{"d_shared_expert": 0, "moe_layers": [2, 3, 4, 5, 6, 7, 8, 9, 10, 11, 12, 13, 14, 15, 16, 17], "vocab_size": 32768, "norm_eps": 1e-06, "rope_fraction": 0.5, "init_std_qkv": 0.0271, "init_std_o": 0.0, "init_std_up": 0.0271, "weight_decay": 0.21, "grad_clip": 1.0, "schedule": "cos", "seq_len": 512}
Below are experts of layer 15 (counted from 0) of a mixture-of-experts language model. Rows are named router (the router's row for the expert), up (a neuron's input weights, with its number) and show model dimensions 192-383. Each number is 500 + 50 x the weight over its row's rms, rounded and kept within 0 to 999. Numbers have three digits each.
Before each expert's rows: a language model's description of what the expert responds to. This comes from a sample of Wikipedia text that the model never trained on.

# expert 47
Sentence subjects, pronouns
router:520433438495471545503513369575452496534517396459522516577570485505544368467588538563549581534568491402524477467551481538508529471540529446575568487457516474468536421530442378469532499489528603427467461479491497487510457540464470558500466498486590524545440443501525389486477511461524437473486520572457518506460501448502504459475449546470567477490479458530541404430527484588458526551480543530520509541518465553554484522402553548443517574467558457581464553501580426428453481569468499394513570536420490520430516533527429532572444469500478507458505490520513475602491470555471477497
up0:477515535449535419554490510505532473519504414529501510527566363447438457537536516562480505544513488476508594535441472399595488479462438593425563441532540530519526513495545426435482548484515578495432488494453531499470592454530466516499461489501544506498503493584509491451535494513509523472484452458418588536494600510516464464493467440452531570455419521458510472472531551532526588531501489578502514465571517570473441547450424491490556590453548582446477532577569528523438514435518436502431565648475418574466552443487452438599403526523478503426421559529495498494600536559499511527
up1:514382479534480490483427496525532550414494560366514417456545489514472622548484528422502481493539537500522484410416473452388497503490503530555477473460444555527560427430519455550549415510503543539458600494437451444554502450463524577543462458492583397509449488518547498589547581551448550502528517505579479515449585603555480485443541461483525518501497531499449484521527509460544456503561421488525489472490430540546526586483492549602528538459466616565551546617465518457528465590554434460539460483417500558526510497433450598485525535552544429514536425392417407534510483463514489583
up2:497442457498602474481459505424471464526542500519411461481548296478453450440549547518482524514448599460550548606476527452582505557588531470479493537622474420471482503514603406553551534542529495496525557484516483559424556583572517593515558462449501541591571497565369476473516488500536473557416479454458551557466438557546497481525544547517519586557493427450543482521558528521507465527544522493478494532478475559536424514451533474425589556531460471417435556433587407453521501432479513592522602619554592533432537502441466551534465470512486551448472478513542570427506499512466582510
up3:481564491403445530451558470622509465498522425566439458504513445522498505458469577513514566503478481422485459634544511431542437496516560544447474507474476466409469439465496482487578562546464500449485468489538532463509445544559472527439579466398473505463598458515474471465548444415595512457482529489465512487540513473449532456381469468429521561459447421561496502577484563496480504502471540507395447473474490539482418566558409514533517534550538499436542522492548542437507535501603612495394453557416531542499504491596513394483428504496481476485523530548509594506542470489387588466
up4:491617468502453422391501611550455509526511457553465466421455519506511430419511568447534539582519458520447482399428472493411445519508451557420495486531462475521558523541455527448493529547472500537518413463416519586515533609467535524557477457530454456560423495532579441408462537474558567459465523525545501423450444502542471528496487485580536528549511445527423631494490599521449513488484544496556485499537427586442454443441395491525598482510396480501476469476477450529446430582528485482497493407527562562533586451514485520480463400488564549577502540456431433501507563489484514465
up5:534526477470414536425537484562444574478549459516445461486362461505557515579525531436484537508487518527489442636579535559469518397470450547540440471450547509532565459542441489437584611545423543433442606536459536572536594477543433565553534448521561463495536520448516441508540457516492517508478560524473422470495498446495478595460466478481444423458540528526573429409435375518497459562472525454476425485518552482525488500540451581506438489434520475430485453461457613547589549521481557550564453475429531539478532530533466481451479576523555422402478495471569559498445461513489471506
up6:449499592531520464573546458525469525422502498555524493511543460599498433513490497559532528468515534400550425538485440538439543474557471482484464561558486488499444538596544451443515500446553561512417546539599415483533486479480593464456517449537497483616462537618522399496537551545506436505382532541521425488456388518492608489544521430538501478578501503551485541378493490466461546505503499529525476495529468473521455486511471560434476509497507447438474531426523517437499528405420453455561402532528486535603511431518517449638518501467568515533574507514372418574615458600602518534
up7:618476538495501543582535500513489486510521430446455650436519536483463452532534422448560534605499508512459546570479550483491395468404522427560493564499414553478507510498511516499524437584549503471449565449559490638513571479519519530512510569548516569540438492474427442522564536637487572537511447434528528504518497479476552489441532506558486501461413461487363526567582525559431473555529612522447403486408552406463509534481499492502553519463440548520505511538565513582473564445516446504503563399519468533442465493530527526564467442498508532535452546475464561523542505443561484626
up8:547568457549473573509457491469467608533508569538532488497552474563511528486499346464528473467487530426436550545566440495499413536458450512485425572489532507470439489518411429467543494509494546476461509479545511504546538504425439438482426571553484425500457532430520537500563557515478481567521541491535447465543489449466480487479442482464487469516578478406533515480600590523541535459483513504516432429562589471503509516568515546545535479511465472558547541454430483592515561487436461583461560465535514482445496443476545396519582519497552535530532551526486474420438489472443506484
up9:457506487584494454517542511502454521416462505490553496472422547537481444515541517496533485473543512518503504505577459502497514525563465482518533597484505534504478575551539507553553474417435492543459532352474389479485472505546466374470522558424528521544463584596475481522539451467507480514462494527576527518448510487539520506572537490474515534515451509518486402493459437410511497591582592490489515430585516483523528558483459582492442554518572543481462530503606526506567435452558559557497546428434570534506540456460533496497511484533473501594584446540436475554511387470567459458
up10:548364558381534537522462539518544465525447531493447488538499434555514496487532458521563407599495543465473420595509460457550525494438425520536479538495469479514465474491530492537523467524562557481487517494529489547525465593519457478460543432431520522606487479647430444500506524518433495495549483592451521520468495485535488448404402508596521514458490538554504499491521538507448551483483499432458485464496503471520372421445535480507534491454505514467537521500556513492467518514523505538505536633518585527466584510483450513525454482516502490444477409494456485471491417601438518548

# expert 19
US places and parties
router:527516483558458425429518511535481525456586434487518517455463489419560527463476521548576487486475541531525512501515524427562509520515588519540394531485566516451511586453527494509599539436490491469552541505520473429511533522401619478565393522487473560472481568598475408537538438558416449521505443470523453615440518463560524524495448532478465453595513526471466401508536566450454454451481566414429547416478446517469549531565585473561517534489490492445376513592560576444409529509535506535485584549497546574532401467457452487528422489421456508570571542463481530568471478521464594423
up4:461339387419523499427502467458486563435541569479431506544512506423476538591541485475502539545422481585502523546469557502508465557470519482482580591504422505523518524460506529504542535475480585537430534531389547525481489506521568511444486584539443591566493496543538501480494531528480547471502464546525429565520482555487577526381432524526505578414528576566540421527502577516441494486495427504574542587435476570558443632502565438421400525509414461427507509507461560593489458443470480490527693468468421642453508489604528470533479407452461516513462484479429480535491557515496561431
up5:555444505476540519541509508531542428465433486461450462480493583492488478472597424516512484477538537470477542502406505428532498446415483369599490488538497438499486578521437458543550494578486444464552553473436453463396586498479465545420512526470518523496469545498434559513396428511580530521531449429471571566447606440459511512493631528541604479404486450528395506513493637480532513545472479579537483466462432521506480465472525457571533475447483487499488529523501496467527530500440449547544516471417577530482498486577503557443547430418522399535529530451554498534536545555559511522
up6:401474521518512548508544489487434467598453477508520523457476542538425550518480562555485583469533474447572446569510552551568457523554547472485458506484513505452468460526474460480481507482389533532509497581476531526518509467467467429437496471550462463619476539480537496481572537566472532399489507445463488498466503446568459464402481570515482270380463453458473509427384392499480438480553421454553602547579573487512450530514568409467515461477551575517559508576408513560534531504458513482485490533588425419618499540520439525543475494551452452487482456495539500462447479563530455566
up7:515502376448562507572485407514528455447498603552495537588421532541556424352432580533516554445484468523505380503480538480508512451449545561413503563409470553547459468457419573522561471472431486507530463595590488503507437589525535478515460463489487508481460520470539513536522411555442496543451586568525443559476476533500558575508592446553558623491499551413500546461438510480446580489602535459502568531513448491499475482491599531493459530476515487487513503398472560447486506490504539489540447546551498585467446433511518531535530481546426419500434439515477392569520426410493485455
up8:507447470534413481512482477594550543452498496558599492426486399489504510544415456517522570497525567469462583586415573493595435511446561506504504555501522506521499415418532491430467614519505450475375543508513530524462462439409553377523434520535552564490457509552419478510516455500450474469457461546426464538564545456517513446382449522535508455502542474479460551524471454424539503521566491530472481582526523447472509469448486517532538419434511519563412504487425567444485513400474451490476512516532416394558549464477532542472443481434565416489516543494602469519548494512548469582
up9:556588467483503489572529432420496567454528517563544449434510408559413584547483448503456523468512598490438474425547426459543564437465483540536451527447495455435470546383541380496461397535532502482465510463564516562412429519531479496563575528512511427482547545543517363457471528555440508497499474505566442467419444462511573420574422426490468535490422509511432553542566552507508482460471477530435520494536552520513507439501601527458435525538456545547538500473550546503490471449498417434454517530438554373547572402555594554516514573578508564532412492504520495558468524456497421490
up10:543455518505514520581439409488459519476480468505576513448533508559492510425432580563410515558495487490410423545449442444447494524481456430487504516469480483492479470541540450501471432538500412579463513339433492490520404513623552490504492525513457490486452453477488478482463428455508521423565504514475491517502505511615545421593488561506531526564464476507465564569426500470503427453541486557473535544527485588436508415460479443511440441570472501467445515631508458557473504531593415515562556506477524559509564522530477532471543458448459440490401506546528542472459565437546499446
up11:419440567545602516551523572526603523531552472461548589518509452658482439540557481427401526452445500522450507521535504571500492535586546445522461481568627442498487429452603418493410518482490481569466541526523557481480444453475593513517532467412451561509637529488468540505395495505546515543460435453536459529574487515576444476446488450502491444478477421551513503585522490520589543499489487445531421558475533584522442462405452556496509497598578556585458530448529444476507515547525545498388446572599518472557485475453475467608554510466464554501494442556473484547441473575534485520
up12:481536487515533504479340567548473484520502443570475521560535484545500552524533590513509474457520446540417626472583482509524469454524467448481537536480501583480528454505602500430495371459558549521493522441566524450500505519462558538489476486581452495412542561547512442478472448585540512566492518544489386561473429578445549541485450526495515444522485531521519536517575495608433476477551506505533560426476380512647492435498409467587531525500454516509565496497546477412502571520545582488478551402584518532567516359503471412602464452577564535547559486533442405370531571500532450418
up13:536500477474514510475471472481551490485449566468533510424566480468598397470543452563591469527455524520489481462463581559501558599432580496481417555423510499461412483499538454539515540572461537484559521471541575522561464572438568510481525526568481514543356448425558531490528497540468553553493538528518608408481530510390545531493373463456457508522466464405491463558455512475454539529533413496488458449457468457548423548568528488518495519510527470601519412542515521479397445546615541557537561495415538565442461414519453476437507397485526553455453515502486502499574493560395499607
up14:554543448565533497617365411559590399542442491449447439523538537398566544520438455559554391510456518488506464534422545468516483481554402429580513581541614488511503485546436473495513516531491591487490527444477452503433476528530478589565529546568510498455454481500545501489554488535531529479549444381452525516491592566512447522517452488413545487486477541543514420518506550471608484539522397465461551489533545427408430506532584455566542486448485513501453495461552458489530517527438477495514469513480497490561528438487501562451568551504508461477539577464426489456467465370420554448

# expert 55
Word-initial prefixes
router:575514594552489452523519577486528558469406474526526508508496373549393584516548426466548527603541516466406530535424466542490541544560505560402462572436468510529509471572522536495449554489474573612499517609446563555543463493517507418430515474478583464548529462516447605519465507472511482464507465495485546428570501439488427494517493512573589455481567531610585418472504459501465522503450481479491403483512631394493563403482486421461519615492514467459465491457414413450502502428536445507455451519600464534452501518499586523507453495561521567432574471472566474495398568518572462582
up1:438370504508507490448440451493447617475458504397500580494518479526493521423538409406589526567579555490476413531407488497530491546514489478488469531558471519505456495483468535432424476584506461384465529537489470524458484470480564460554510493614412582557488503530554491471454495575560468508579500447477463566588483494439488553609503549485508507559612604557515481449468494432492537499508508443503490594515491512503602533586466459474514464532514499492525546525483482477384410559484580522526533487495569549510464568602455364510468502502444521603469456509451469502430516510492485441
up2:487505391410503529438447565523557482404470522553565525519482581478516543549435574567453599525478514505543482575488490530525558565494449576533456437482462567462497590572520524533502569387468487513489497499446472468481486619493481523561547531529530543380516609521460454400511489492434425547482396464489427460481497569527510466512528532465436540474524487476579538544498520433479434479464574471475558499466441497410473470538503623471515495476511469537521481474517526389527396500533511556592629525427524535530468517449492429550614508464480482548487558564604522578584572477539562520
up3:416527467498504523518547529527512519535456567412488466525493547513519453465461552455542523460516569460444526394494529539493549541507487473467397564525425513426536580423455493515493471489533576539501528515596546428536433463524547503482539446505519522562523502533430521525503534509426505462482495411536427569499513514514549445476530505542481598446536487515525393542402446501549492588517482561513529416525503469514462491398613455430469496511501489557426573505496569521509636521513488514528405510440530498516377567496607583514490454494534467494466478493426532464547464456526385532
up4:583477491504528500510541511585467436593487501400530444515510551486495424456501521525457493591494447503453505583592508445556498530555520419487527457488534521491487501494546512499476482377511450502480462401552529344469553455398597472520484507542486512480454481580546558525463392487466489479527519559464513416395495483489578494501467519478477492596595472529478461440505434477530487538456506534422543445500468517463569477543483493525410603450473539546469516531611519448456493576547495562529509495515598586504434427485448475535550591455558489625535509476497532561452522476507413499
up5:484543591509424518558531462502407535471524423486589611443495490555475571473562506364456528554440468560496406601532475508463552519501437532516481540526478432458573472532472403454471377568517528552487507474603450569591414495540509443477542435609526497545579390519512532545551483448557571501458546590435547440518375476415451445476574490493447502508479430457486504494515436534450490430487546340500543535490517540624534539523507507555523483480479492547469480462530558542500414580458528486437472441548528514457490484533403501522529433487557507505400523520527473434460561538558423516
up6:467527410501493519408443484478469578442562431548571525446516432468553419501482427511457663447533519577550472505430493416445479530417518529476520500444436537507463543491417503498503513455462514396457500518556422401463484605593548535580474490455458482526543509534449485440481578468562534548627485418477609423455547560523405423436538508443538533451456583488515435427451498470612429538488517528561454417505562463464401460458481504491511435461512395537496469584558434545475537570434557598555420558436465436453518585575569519479525476466489525404541449460488496467490526561503541473
up7:509402511536538557396534449462447549458477455570536502428424565542386581611473415436509503407517530484453594515520544492523523475541420546494548527456445483559521485437527473524511586469522473563475536528517503595464518443562474539506512438531416549485520507545546549491493417510407562609404547580484478516534514448466418422505519413517523447502531497585488535477523418395463546516457535447602496552520483445400485488516521479499492485474510609572553581512525535580468460412445471494565444460544535422612446544535538402500506453613419536522503531454487470558456470527582533564
up8:572508440608537510447522576498432526433522418447534384473463465475515410471535489494484500513556442510591530489571546496401554617511371530481577449589537451488454407578518486557572490551441417529562459543552596561576466472552501533491622458512484461494477440476552474400504540414514464502514489534443491555513497535560562466414477533442466486507438541477577472557462505486463553493434461521484471502563484583535479377526465500459496554521504583559495496452490490459553459482531502503470594512467553506477508497526453531485558463555550526470407509498492536481456571578506599486
up9:563599440575456545485440521500483588466550514481382390561613482449595501478536481412495482511543618503573422530448587476405561434542456488484521545432460402535488501492497453503519431593524574472430558535508548574497535516434496459485516500633489526501465512489533497530540481534464483535433501429511561488474560523522554531523501518560461589531538396509554504559473433432495444469512449451512523455505537489542502491538484467368460518511526486524500435430583413526568388464495505577630486483477489473448426556504478441539415514435471433510439536527455535482457503469498507540
up10:453486541527545459554557493446424519447544523515457450472509463493474531496564464462557543429534541475529433380483493527451542466561539456448481533553463441492554466463491538416483439497563536539424572518585540460497515409497514524453549519603528474565539464502559544505464452579522468533481460526496531560552517442448495563531592358514475537453537440518610511520534495467500481460519446460461507550462508545622549526524433489458445533531518461473560520441428506540407512545510497503521504462498581530426482493568489404568558423524555552573444529475502471464550415601481448461
up11:538535441529369467512434544527594480573503520436432456454432477519607521547532536549552490506426515523476445523536416513481560535629470437467472435538415487544497470533484421514563380449452496610403543534521486440425439560500392568480577582554423521439522535543488424478577504456507467494499471505554456466497432449475429575520489495484508443586396412477447472447496560457548585498528522487496466504484408475513623527523521516507499627573424564512500435435408548561507464512437557519555532502437605612466424488539553544503604539498518477516491515435466510512473516426466458483

# expert 18
Scientific word prefixes
router:574541537474533487559444525457531441475449513540493507469409404546528549574604418584554550499604479558393453569557440505554468563499492433444575542422558533556515467647460521535537514438538476534536464566452561536549555458424430523488428484555554439450474491439477495533513528398448425462478499547508497472539487449391536490487500524510563438500575548530564485516499462435515524566444430525535439519514589480465476456488449465469448435484526520524376534470502494578510438454471518469477506565499527473391492432547533585464500523545412501465494456450530498538424517491477458492
up0:524549474379513578504420444515459522429516592435488581465582571571475462517439570529599552474543522457477483492575485552500458418597451529532457453490459489601560493528526503416495398571545466527506461438415466507534533425565418506471518518471423448535455546524550526536498477584507421498553568494458486467505477526476612525425456499546470515565583495448570508572448485410505567528579612484449524502530479497522421471435463599531539497443570506630533555550514519550504465472453570509442531430471494464444544572517479508522502494480504462543519502559446424496545466550522517630
up1:382553518546520496536500404456415452438542526495447561549570576407502525454520606467419609425463470455525482476570484515532450426507468435458485540409546497609471483501479463569479536557531539506479591563448546401477502459466423507532496476519536570446542578518485513564515364522509530557501442551449452535480562561436484457497495478540543425476464598569460377428514596561480571536517487489458468495492490401450511437520485543510524632497515490441489516509567509591602437549515433381517520474432554597507553428469459446511563415450501435426601566525513494478451463477536466551
up2:506536552474586571543481485441434453462391499502527552480541460480533525414519522538470563489488516415534504498577476536410536523521444519419542574518476492551546541496602557554342500515546489501521449430424512519518558493524431542493484540452463538447399579488565578485519470477422450527555529457503480567440463417470512493490441418469468506544358496473527484500641586504496621454474456494537533487554491517608401493541534423624541514465338547526541517407455550512513512466504480495489614533530568403540431495497572500472516463472448438492426473557491422502461561520498515500
up3:450476607464558611537416512401499452503456453525470520538424499470576503477434481415444467472528506501522607416557458555495557524551386500560503535445514562508518442584587496460547455577561465574524495486469535542526462457523444479436536475550490488498514392501494383477499404429610500574579513380619432529556463518518515582489537516508502481561511553502486442474509446507440583479473400494561486438483488449437481486478492442423540480455523576451462531573477549527448458451525587511399491441504518497538482443489570488458537527499495489493573600543461476458453586542479511511
up4:483470525524539534507530506489517522444444530618503599555526491585419514490535523446491477462460470396548586502522453451501379554460437471506472430551443522554471512566441544383349473513429491495473481556518483603481491470468507538475503478524556490527458490481387552452465499450478493489522492488517478443500439513510521516442472423530503465511396370492428456524488466445423596459461495527543579509531515513439548561438476590620500501525577493529448521502456485381555525558569471440450505484509504536565511492530444379521555503537466594470524573518505429558505607494536542418
up5:523443497414500515510464463483470544437520414477425480555486522571473490486532506571494398406503450421514490482545498517504471530552561503471463474530518528443479523528449488536504529434443500514524422549490472442474457524524473395627486543474443547496549554573531454507473372494377456469409584522522548442484459526553517521406505591409537513439517474474477483578562466473518581474473448492534494402423496487472543531564419493489450612401526516483417643613508484525472520438442472601418447456538566448461590482493421473456449444460492509525472557417463617428583556543455419553
up6:532427467580394589492533526507541453523424544528356542470487467571468428514535442469499491565541482414414505559485564512483497510513570519530501439511557502484496576465429511494486466548420568406523516497499471535484539569497532541541433432536495396527513469569535556612448461614531547579445472605491480578556437483514479555471584456530534526493537445446477517548468516482559554510499529456425504500526491525522435563475471581459450552415408595545552525666487493460523504512527487523498471504433456477481531522501460516476529524451506580480572525499511480456436514473559529498
up7:431588566584494547524387406526554530577489445556483537510592488450553504505523504491490500491508516473359425535491569531431465487545527528463444511514498514465476542446510574574575465500531512473523549544497477475496451442450628499561499421422473466535497509494429503433539496523464482466514465534441498473547448571529547565467571428457509506403489512483481501565521491579487455410549503468569503432529461498453486561493563513584515463518517515572559574464469561473445489486539578584540473451434501552475483483422425507532443589430540462569537474568522587481495430529590514388
up8:639505556395556524524494489444453515450482543571487418540511442574529567474532551464480570599514492449517462473573383583488504517468451521450469501573474508565476488559516483561508548542489502544541417459507542459495555623454485567509484501522491571428496417485521524509501561522540583476391609559536474405525510456495613535546478495510571535572503453351576540521458500490489550537494521445555411507520477530489478456536520476468367452472510535409538511487534500544426454518538478569461520453508471454395529489450446420490573420479525499525470547525534432560443425610546404453
up9:429521514486585552466470461437368462489545469445549436525515529469504543520430455456459441497421546517475520495511499401548394520478503439547482482422456458467510447449498571444458509458473595502525491517541465484519513572466511540486508434516452494562493481546548522526413366477537427523554517479570496636518448512508450652519518472510575498471561468580492395508470457560432583495536511450464440440563540448502460542504454406510487551588467544533464599458494475432495487441441488562456600493544580381495470461474481573440481502468518504452571481503472453514458411421509514531
up10:539541549507549561455463411468523505457467520519478531455505488614499564516522549414546552564525530580401517579458550469564481503508549489527543539493539574473495449469552521426530505456554612455464492479532494487499589535533543494558487395480495507517519498529540592493599606526443512542534560554521477470508475443465536472502458588523593558519376523455508495489485533566483468435451463583496466452408559487530457591489483471510546504405579509527490501513469468537508469446500442481536565531464487460433565466464508459538478605495502517485598541495410433520435448535491553516

# expert 38
Abstract concept nouns
router:516533582445459511450540491445487498551501456486539518489476467529567533507565485601549523497488529465402516488634471490492579536526621499527580525548532496562556550533509539493470513566463451423477447404546437461420514501563466534493559514438544465484422494449497491541516422475503543446521514485579442492476535516491475496525567494444619523464411458459476658517582477476491493529447472547543463470488460609485497482532510628506437503435617524555576500480552568505525459498544497516466558350406547537507502473564520547487470456523503501505527497490480472475466544473602420481
up0:486593468553515443430480600526467538442520516606464577476503477429626545526539498523451551474509458497498438474463499445497433468457571446569458526497475468433404534539423503520438424550470497456468512425470528465514574532488536535515501466441560492570496451487530448458511497514512456494452589459440501514466583515526546561450505441470554553561496445438487478508458453507438518492577469466533504357441468533540573527462478502474444431502422529535479539608531481537481423568557468499436473536478480576508508461478468495526479473552431398520554515391513467602474566381475572538
up1:468527534476530551482521431506506424417455475514474527444611490522537457439516506570527475461524504438535460492539482455540463535538598438543456505563551568497481485509500450469537608501462439464538504575509585546523433459574489584445407450502479434549472543488548462475472490399408477479438564502504479594422527535591450499565487523466544478490493502471523436515515492510420434500490504546501503502514456568403578457458531504412535482525569606463572542471519481428442454481588495539507508535476499608444460452500525539538601553584529590440505471564554423439512456543477619453
up2:540496545496473473628513541626466463532475505476502505416569518579504388556535442552513561399542507624441457516542516516498480572478507492486495464551507516545610511500420488431437498558500451471528452528564492450499576590472458449514506502547482452498506439546622529451479582479517459457517585491532427434540553503462546526448506502418520440512417481422471531495493483545540540495514569452571472429558467409602449578447479536547566462481406508434485556629546500543525513502486464518592459505494550486502482438505524484519570484491420434610524552427516489512491549465583514429
up3:523544579487386426645563500582597528491490458460549507374573510464519471485476478431528499459474455535447495583488587456454584486493472435557419544500512490393465455515454579442536489597457537510514579501517462574527469468487582497531500431474509566473529422483462556455482585463497469443504541533476474457498434469534571501424533491496474499537448454545527482493458415573447493519573505548497484457463426469465437435486510483510479618496475548479467450594517419445441454424492513518520475524500462428589379544549418560509386493493489532487555390411561418569493454392476472534
up4:545481486541468514440579529489493431465499522471517461513488549468532490521546492502508418318533484485549642469499573544496475576467515425574514527448464570549440540430591604556526483439589556453494429553575512449576533452525533600433475435527565478455544479512450536514528446487563504527508523521554569439474536461574468450483478545469440466514420441530542442459460438468455440512580553481455496522491499557551482502619548453484454420504444503497551491489511463514472422463463558550474534451498434436525515491507509546443493472512493516517445418534472600561514545537483454403
up5:393422534485558492554591483536616491432450482462512432421608510476439423492463418494521476583497481434564486522560469496472394450529561529517433496566529564507456466556571527517467538380496582472522502568484496461501523495602447494525453506491481549474527426534506442537572537569488480491445483480524544520529499476567441543506429557459536464484438483557493500493443463476589569467508615520520478454429440475493432442433594472533576595575544501415544531476439419513510396425474543530496518593544448547537480488419438505569455433415525426468524433563469445625512474606495557496
up6:540492550413535506434473473478483592490588506442508441497552482526547526533405408505529467459607560428563568544561459536536478506487463591582472596422535443486483438554500547459428579504536384445441515479436473514326586515503500434463472559494473565555505582465367431484555555607444473467549473510459524467434529502448503483523578511518518506463511531583529594502498498535479539545442485495428527466506620471489387467416434535543446432448464473469469461600472436461478403495540598476524594506527460427506423448538484497504404476470436485458526517477451489468547547461487454515
up7:491520550439566534452530546525543517556480430449531333454429461475467470472599470484573500527527520490508522549489513500430484528433491509461482546475485462537547503451589438555362471514536526459448451478570520448400467511504527500520599514544500511499485574486478509492530564473417523500510507554474546573467486506502441543411449497444547464455538438594585500468519506518537547537518606580554530500542538496613444527421440464609440472513503507575553546525439493529487445416563474484548416475561441437511483492560478499496511476544500503421504569475450572428517481437511544589
up8:525465484533499564427515468499431531513505550557467392451470497421498654540582437522564456557602562596543473592539424509525454457526514493495511400446527520448536506501536572558513435503482554420412467484568495535494466602591462476649396497503529526541471502477465484523520459506588446445555459463444489491521485443470439463470502538527464470462478541534423506505540473492455546493536436535464407451487496505479556529588548525556521401437461472495434498565561556521491509542455427537500581454560524484515474487499550395417488488547511509472482565541599477469406584495419460414
up9:495618496532428444414437558427491505547555545559597484436510491507531518591457561558534535410457476514478517506439531439489519443467473515445527503453527493515478455511568491501482518543498436521442458495478493604472360560493590426497405520511528522491486474478483537539419551490523487448391494492596484485430507616407511531492491572495538492523478510440502540608529430630496546494466506456447499458598543506391477537462489522537511482452483479570549400505511434503458407429466534438550524522467456515499602479491389571492466507507501468447523479507499551449490523508590483508
up10:533525521435410443492525542468427533516447488428517531490492514538518458499473483459559599488451499600463511545617634439476464451541541443568546491581544495453556409538453468457489507560430512452560477515533519507505455548551541466498470439584509468458508410520610365404527539589520371533326610450437511435432493480487472545390406549462456438518484539561565468568476435542586521409524554464442515511481543492473543460412447528459404446484510460510508459561435530561541483471476400568520445403501542464524492571476463529397550415483548457505542467468471485576487480420496509557

# expert 6
Clause subject pronouns
router:496563516509509533400549502445484519486563445444506497538505511508533427466482444539503567524481500444585515589472541571611597546532533457520414579588483515486399510528437449528599568467553463475504489472505486479493525443512626506432498489474525504524503482443463438566442428462414510440538458486493581473448487484475506398486522604462563519507515432481490423526626400478517443520508610506455551523487461463569489553416587513433483506455595430555526476492607457434501392523535559493522430476509504536503561496565540510523437488536430532571464424541509469503469419519541468517
up0:552495476466578480525394468478363561427514490532475430497472496559457504495498571456533534481522509471441503454461427531452397490558470563461460585530576443529495490526527422456492472505485446531487533532506437511530398508469478559493557496537456401529594528505523452549456534481500487459419452527477484532506458481579432496462545507531482444544586519606553520385549431531564569331473535479504473469520511465532487478401495569512518593508522488497476563528475463455506463497521521407513548524496475561530509489457560433549586544557535549524451560520486523407471505426531515451
up1:471537583498583564549522438547535623493403473543534481473479497406435474543491526548542516429559459466580571361416465490545448521448499563467547543564526574439590423525536603449498444478568624485463448479466565511515547500473470520527528525534556525488418502540492475390517471454599559478551502474530482450435650552531477450494445470484517491479554559500444529432495534633418469568453461520539471475456433506516513449490504540495424416498531564452555476453490555522442558509513483486503478413456432494578489540575582457494463460494540524477518605468526368401465477435488451517
up2:533473530557466543485480523492537586515495494468580598598517514502458523484543395530440393437485429452457505444504541497448516465551508488541496486517491415493529478430513471536613514467552511511524424489524388518434530473419428399466623455445516467471571442560478526537482400514523460539498583519582560507406554518500547477592397540523503510470448481489536512465531615484399518505485494566592498428555497514525411488457548557508553519571462494610493495508505521542386522447461516502430521564415547500503383534435484480563564482490514430436548507511514506460406420486414500461
up3:601513541530382509499571532530601452598449493502454554523372457559594541508474454436466529544540412496535539480514461553487525548530533369480441457543576566500532412502595522469443523550499567464500519497455472511444466543477482496481541569404536502595503411544539541519496499459480569485556519433557503469537518545483485517366571439441452456569507527467523528509510493532472547543483476516544437545562554555434534548621448480497489457511484472465504459428531531443475430545532627465491549402464486497495550512577453422472507463553510446601443443495549521491554539553553513435
up4:531485490392506456461548429576519444480424574547514479505446566515506537484525517469512517497509493525456461442476411531534431492460510516546514488526473520551575487500461432444510436583452458517526581578457478562446445440484474402460432494547503584504446412516613544421452382548522420478485545482481501542526549520466607576640500519563386480544585544488483554490437592494543567456500519565555432504510640508450508540526499487510534383518510424509549447542586516557471550403468529521504457473435523475441481501551532493482480528502443643511486583477439557529444425424513510459
up5:536426505479523464586524487530535518560546433526471356513447520532512499418526538540422546488458547527489501491464409556498429491580394487496432530590472489471522497487512464507413427462551572564509498549538477549512457510527421525486492373547526515552460510535660543515428419498395483499416520519555480455478543544592541514564627479476425520470531552536487609510491495513527514529496489469606501486494450538531566471547483562475502529461558440469531521542530481403510533440533593464448541409490472474503458508496559464561480561526548455555498519456471401531576486448443465409
up6:504533470553489500556493566587507518548555561564521535499522533494518491548484510564421559568514544421511477464484486459433450454585588557505544509462499506498426457580418528523506475451573533479449418534552454508477471472423477566525526417468487477516540430518519471517537546489543520580523535481447530537465438584441478518545453624596462553473477557552389494596585425507464524527481473492435524466565552411469506423436475451538522481501538529524529482443503438443542536473516473567536550526445421416490551535501576497492485429441562596472532514492473432473528536470505576452
up7:515461484478582479504488456472577438499511522498469483511522491542485567531442518515503523528431549491456556552469548591568534552519452465507425560527503638477520572519508467500423457507482445500519462542515528519526541475477601477375573455534535485508507416463542509464484518528397494520481505452514566532542463548552510555540517489525507551539520515538501532512460521447579470506477543552604552482559473500535448570460590449470435529570502383474547420485472494493622486396517529503536424395536526486416527437538601463543486479569541463560471453415516508568525436554553515551
up8:506486459534474496490423440487558505563512575569528560536406500439476490543466550536578515469574470486502551542521599541553583527490494469531379547542568519427418486440421399459567450533444485489510460485468578546567523435468546563420480479492465481500457486418469437508497516437437456540459485430523624412467440503445566509373615458386472529486540513396500451476470477468586502534564485545525576491515564422449433596515545512470574560515444459569432474363474524419562466521496499445437430546481418524478555400495486453549447545564515493521453417532530589503445524541528547466
up9:518414508472498482506441473559462442454522459470486421479533460449518412454526524460502540637586478445474411513505498514507549407452569410587522490401473466468540501576476449537513399566487463485502530456491504497576511482500460470516576465579482602470544446465477515476550596461509456515543619596426429545484392499505481469480553551578466543523518491492540503453427495467481535562501504508545513482439534531479460476510504434475464505431473564532460485471581492599558534414464496448446463532477506497524505494491428507419493473567518564412433483529553481499503584468387537553
up10:505483524530453474583475531557458383547513491487478439461450492477545480516484540627538511503476430541601496574488407452447455539486476453438447387430396522590514535519564474545515458476574515493564497414548569543544551538523449536522526526478491526480466420484593486484484457476590633460586494519518526415530539493387460540531551507456602515512467518500415448398528500449446502548474465553507556437429494568455507561552470513533481476498487511486538402467450448581510509572464500454495544512542554540456431462452510435580437435504432496415526501477597502380483559485489564516